From a checkpoint of a small mixture-of-experts model trained on Wikipedia.
Size: 11 layers, width 448, vocabulary 32000, 179M parameters.
Experts: 80 experts in each of 11 layers, 112 squared leaky ReLU neurons an expert, 4 picks a token, a sigmoid router.
Training: a variant of SOAP for the experts, 425M tokens.
Below are experts of layer 7 (counted from 0) of a mixture-of-experts language model. Rows are named router (the router's row for the expert) and show model dimensions 56-111. Each number is 128 + 24 x the weight over its row's rms, rounded and kept within 0 to 255. Numbers have three digits each.
After each expert's rows: "comes after" lists some tokens at least twice as common just before its tokens as in all text; "mostly gets" lists some tokens that are sent to it at least half of the time. This comes from a sample of Wikipedia text that the model never trained on. Tokens count by the router's weight.

# expert 4
router:150151107127125096094120107099128120096139143088129125135163140157125127156155128118135116059124106095065086113102145112094126117146092168134106130142107138147130110125
comes after: " in", ",", " on", " November", " October", " April"
mostly gets: " July", " October", " August", " April", " December", " November"

# expert 9
router:150151142157155112095147156136137103119110148125187112136153132157093171146143114107118094097122118133104095134120123140104116138144115108112154118187113099136123133145
comes after: " |", " 0", " —", " 2", " 4", " 0;"
mostly gets: " GF", " .4", "–7", " GA", "–4", "050"

# expert 25
router:144110145132123097098137165143125142156142119103122116147154158130085130137152138099126130140137131122152118088083139148141127170131130129172181120122152173143192147161
comes after: "\n", "-", " is", "==", ":", " ="
mostly gets: " Coordinates", " Density", "Population", " UTC", " Occupations", " Current"

# expert 62
router:132118131129119082127128135177083181091175104118133140147147171141109119147120150131117157110123166146110122146128123146116112110120092163110151150144104136156120133116
comes after: ",", "s", " However", " such", "\"", " well"
mostly gets: " because", " However", " although", " but", " stating", " including"

# expert 18
router:124129208133153125139132129140077163124130163106125123123152156125094144130174191100110133155129106116119101154123170141134145149198091134120126111169158140106143120158
comes after: " |", " 0", "|", " 1", " 2", ";"
mostly gets: " MF", " Albums", " FW", " Ret", " DF", " guitars"

# expert 27
router:150108159149163148122118112121123125116123106125127139129159146160098138118132149128112098154112154141115105123115165086145142162146150094159099103115148167121127141129
comes after: " |", "\n", "|", ";", " ", " %"
mostly gets: " %", " Apps", " ±%", " Candidate", "See", " Result"

# expert 8
router:110130130131129122129138112148125118100123113104150131152153136117085136156155138144108077139117123114086095108134100163190133157109119128143137131181110114115083146119
comes after: "\n", "|", " was", " List", " for", " won"
mostly gets: "=", " @", " 2022–23", " 2024–25", "first", " Futures"

# expert 47
router:156134132136114120120114171128141138161119125083132098141149157160098129126194144120126155119122134128104147104096169126163133211136129161135140096164133130147125129137
comes after: " |", "|", " 1", " 0", " one", " population"
mostly gets: " households", " Density", " median", " (°", " UTC", " householder"

# expert 52
router:139129154117134133102119083107078157137181158138131130151153107136109122170149145164074112105138162152070117091154140166103108120113118149138169086125136138142127142180
comes after: ",", ".", " that", " where", " and", " he"
mostly gets: " they", " he", " would", " she", " may", " could"

# expert 79
router:130150146112180121091138131136096147119159140086129094122177148137079148158144135101097109119156135145147088111103158115150111098149099140142137105141086146140128095181
comes after: "\n", ".", "==", " ==", "===", " ="
mostly gets: " ==", " ===", "\".", ".\"", " 2025,", " ===="

# expert 56
router:137108097080153158147136165083095118109114142095122097123156134115096162156155149120147136153143125139135121153103158147130114154136151161125122110135108118110167121155
comes after: "\n", ".", "-", "==", " =", "==="
mostly gets: " ==", " ===", "History", " Coordinates", " Synonyms", " ===="

# expert 26
router:131128123098166099104117143144138135149101108115149155126172115159101159131179147128134106143128152143090084136078139129160160143150131129157148081134144119148123117157
comes after: " a", " with", "|", " had", " has", " an"
mostly gets: " Coordinates", " Candidate", "hylum", " Binomi", " Species", " Turnout"

# expert 44
router:138135158149137107091144167163119134134103127096094123107137123129064122110121119103102112136169143144147084158125133143131142144129063174117160094139134120115149132169
comes after: " |", "\n", " ", ")", "---|---|---|---|", " —"
mostly gets: "---|---|---|---|", "|---|", "|---|---|---|", "|", " Succeed", "|---|---|"

# expert 65
router:170149153088148130097090089141075138149149135123141136129115139177100153141136107074086145095145139118134138111096169138172132116124141110102126095138156099113123101099
comes after: " of", "==", " and", "===", " two", " other"
mostly gets: " many", " several", " various", " these", " few", " These"

# expert 42
router:147129143116140121121110109067097155123142095102121143155140122134155156158111142126145142136097156100125090147136144140143112128159117142152109093143137103146171136152
comes after: " |", "-", " Al", " by", " J", " M"
mostly gets: " Steve", " Mike", " Chris", " Dave", " CZE", " Richard"

# expert 53
router:168082155148151120099147119105115150107136124135110123181175125122114151146130160131140146099189125153099111139125157167130105140129168133130136128080157152147121088162
comes after: " The", ".", " the", "The", " This", " that"
mostly gets: " These", " This", " It", "which", "There", " There"

# expert 71
router:171143124155168109109100098124105162143096113147101129119164118107125116169130151069095101114139131097155088108090134152137067132135127161143186123135111164126160114132
comes after: " (", "-", " \"", ";", ":", " C"
mostly gets: " M", "U", "G", "J", "V", " R"

# expert 34
router:131125091148141157123127137098089132092130113104144133175148136123105128160156167119109110116154109136119144098135150156159131122166100111143121106155145129105110138180
comes after: "\n", ".", "\"", "|", ".\"", "\"."
mostly gets: " Nominated", "Review", " Billboard", " praised", " Rating", "Reception"

# expert 50
router:160116173123190114103126134153151133121134152127113092171132134162129153156174132158116094150136163109130097131119148118164128147143099130145163130164130136110117129140
comes after: "\n", " |", "===", "|", ":", "=="
mostly gets: " Cardinals", " Maccabi", " Tigers", "poel", " Bulls", " MLS"

# expert 28
router:172144108108150133096140134137115139135090159151157138101164166127054164155137111101124123098151125101090118093141129127147094134115138136100183140134127120176164087141
comes after: " |", ":", "N", " 1", " 3", " 2"
mostly gets: "′", "03", " 5:00", "01", "°2", "001"

# expert 48
router:116123181111138111091139117139085116095114117111131102156179125155073119122134129154131085137158119113081133085134115106143113155141118146133185078156145143118140109121
comes after: "\n", " |", "|", " 0", ";", " 1"
mostly gets: "---|---|---|---|", "|---|", " Apps", " Pld", " Born", " Goals"

# expert 30
router:177147125156136104084127135155113167141110140117121104177118165138082124186140156129107115096127142136128116146141134112111124163136131156121155103140086166134144109136
comes after: " in", " United", " of", " the", ",", " South"
mostly gets: " Germany", " Australia", " Italy", " Spain", " France", " Russia"

# expert 76
router:174142184113175133074124161134120154121108109155117099137139159145117109149170187125153114135102142138114119133079148161143133121138113146105136122120103135145129100130
comes after: " the", " United", " The", "The", " a", "'"
mostly gets: " British", " American", " European", " Russian", " French", " Democratic"

# expert 14
router:114136120146105098131127152107079168130091157113157114131130151119092146142145136099122121114151138131101109105096121096126126128135118148155136111130137140133151110104
comes after: ".", ",", " he", " He", " was", " she"
mostly gets: " came", " come", " graduated", " he", "Born", " she"

# expert 64
router:108121169154105094118135168155096138126075132162144118120145167118104183112133147122093097080165122105113118111105153113135108133142120154148125132128142114143112115165
comes after: " was", " is", " were", " be", " are", " been"
mostly gets: " located", " died", " able", " returned", " based", " appeared"

# expert 12
router:128096144139162109126140125154128132131129098130107095141146149171121148104162132124148140142146116134124140135087113153167113126173125126141142106133140132161149086107
comes after: " a", " an", " is", " as", " A", "A"
mostly gets: " an", " woman", " member", " householder", " Another", " another"

# expert 63
router:119092112132146132130111166125119171120156096132184102129149120158069175169142144121066123127163126121130111110078120146133109139145098138143143109090112133136138096144
comes after: " =", "\n", " /", "N", ":", "′"
mostly gets: " Clade", " sq", " ISBN", "83°", " Arthropod", "sq"

# expert 10
router:152151113110144138151127128105143135111116201114108159159172183160118143165173122136140115129156127132082095152134123144104077179140139169116147128140144123193142101125
comes after: "\n", " on", " November", "On", " –", " September"
mostly gets: " July", " November", " January", " February", " October", " April"

# expert 21
router:165139181169121106133098162115081142173124142135102106177139132135101156138142150141093120151122117116106159143101108139111103120101122124149155095161153100111147161178
comes after: " (", " \"", " ", "-", " re", "=="
mostly gets: "See", "After", " After", " dis", " whe", " despite"

# expert 41
router:160137151126106108103116125159097158135147178146102131132135180115108153133144155133105137096132130153118127148112138114150127111149151142100149100138129131156120116139
comes after: " the", " during", " after", " until", " in", " before"
mostly gets: " until", " during", " During", "Following", "After", " After"

# expert 36
router:125122130137151099111122120102106145082131111137123101150149130144111162181126103114130130113129141146134085139138114124068096128087087143073102098170112166140157135128
comes after: " the", " The", " his", "The", " her", " this"
mostly gets: " parents", " father", " ship", " brothers", " wife", " sons"

# expert 60
router:107144141137109121115128144146128147143106156076175078174144159125083177138144136105145151132126156114116086130096145140118136144125074143091186102148177157127123078140
comes after: " 0", " ", " 1", " 2", " 3", " —"
mostly gets: " 0;", " (0)", "4;", " 17;", "6;", "8;"

# expert 16
router:094145195145120142122133087108076133157116132148159117110104145132107171112154130113127114125136146120127154143099188149160130143113121140130126121152134123122122129135
comes after: " is", " was", " are", " be", " were", " \""
mostly gets: " less", " rather", " able", " too", " un", " very"

# expert 13
router:175097185131130119122125105148145110091119159147149104157142146145108149132148121107113128129116156109075106156139153133176100123115100133112148133109122111120121166110
comes after: " the", " ", "-", " a", "The", " The"
mostly gets: " urina", " rabbi", " plug", " breast", " RC", " tag"

# expert 7
router:130105151133173117153121154120106139128129136080098152147141119156145115173132140159105093127137107123103115154132073133107116130152158150159150104119146150103131128168
comes after: " to", " he", " who", " and", " also", " would"
mostly gets: " took", " began", " went", " wrote", " could", " appeared"

# expert 3
router:130122141118143113095104131135117173128113151110150093136155130157113118130117163150151097142123174128108130133095170170181134143130142130120119127180126140146098074150
comes after: " and", " of", " for", " to", " on", " with"
mostly gets: " economic", " social", " health", " physical", " sexual", " environmental"

# expert 5
router:110113129110149124111129172136131158130115109091108092151115144129086130183130181101123167094129164148112077087133112155100121152186109125120130119173138140119151109131
comes after: " in", " to", " his", " on", " from", " "
mostly gets: " guitar", " playing", " speak", " musical", " singing", " photography"

# expert 38
router:132153128133105117110113128102109143139112122088186094123142142146118156153140151158104139160147155140082129153153115182132109137135109127130149099163115102110140110143
comes after: "\n", ")", ".", "W", ";", " (0)"
mostly gets: ")​", " classification", " Known", "Personal", " chronology", "·"

# expert 75
router:204095163159105137131091114142106119122131162141113130127206140127131150107154171138090137105103124142130110122106154150134153110141118177115128087174136133162117113137
comes after: " of", "'", " in", ".", " for", " with"
mostly gets: " his", " its", " their", " her", "whose", " His"

# expert 68
router:164143123109110091122168130114130147167145145084152105149177150142096169141160189102161131161133143150122104087096140145171151118142113097102151099154145130119108141143
comes after: ":", " |", " –", " /", " (", ";"
mostly gets: " (0)", " vocals", " footballer", " Occupations", " TKO", " Arthropod"

# expert 20
router:133131116116155162093108171102130139116126143135148142150152180165078131141135119127134105097147122139091125126133144136148108129135095107132138127181168099176111129117
comes after: " |", " in", " on", " /", ";", " –"
mostly gets: " 3–1", " 4–6", " 2–1", " 7–6^{(", " scored", " 1-0"

# expert 57
router:077128157145115110128139157114125160105128140065120139130123158149084143154162133093100125132133156122119124157098121146132145163141132164120153114148137133144161146117
comes after: "\n", " ", "\"", " MF", " 4", " 5"
mostly gets: "5.", "6.", "11.", "4.", "3.", "10."

# expert 15
router:131127126129176096103137106149119148137147127133155146144152194184087125159166166141146149103121126172086099147134127118138114127092139144119137150161143121201123108130
comes after: " the", " The", "The", " first", " a", " World"
mostly gets: " Olympics", " invasion", " Battle", " pandemic", "finals", " interview"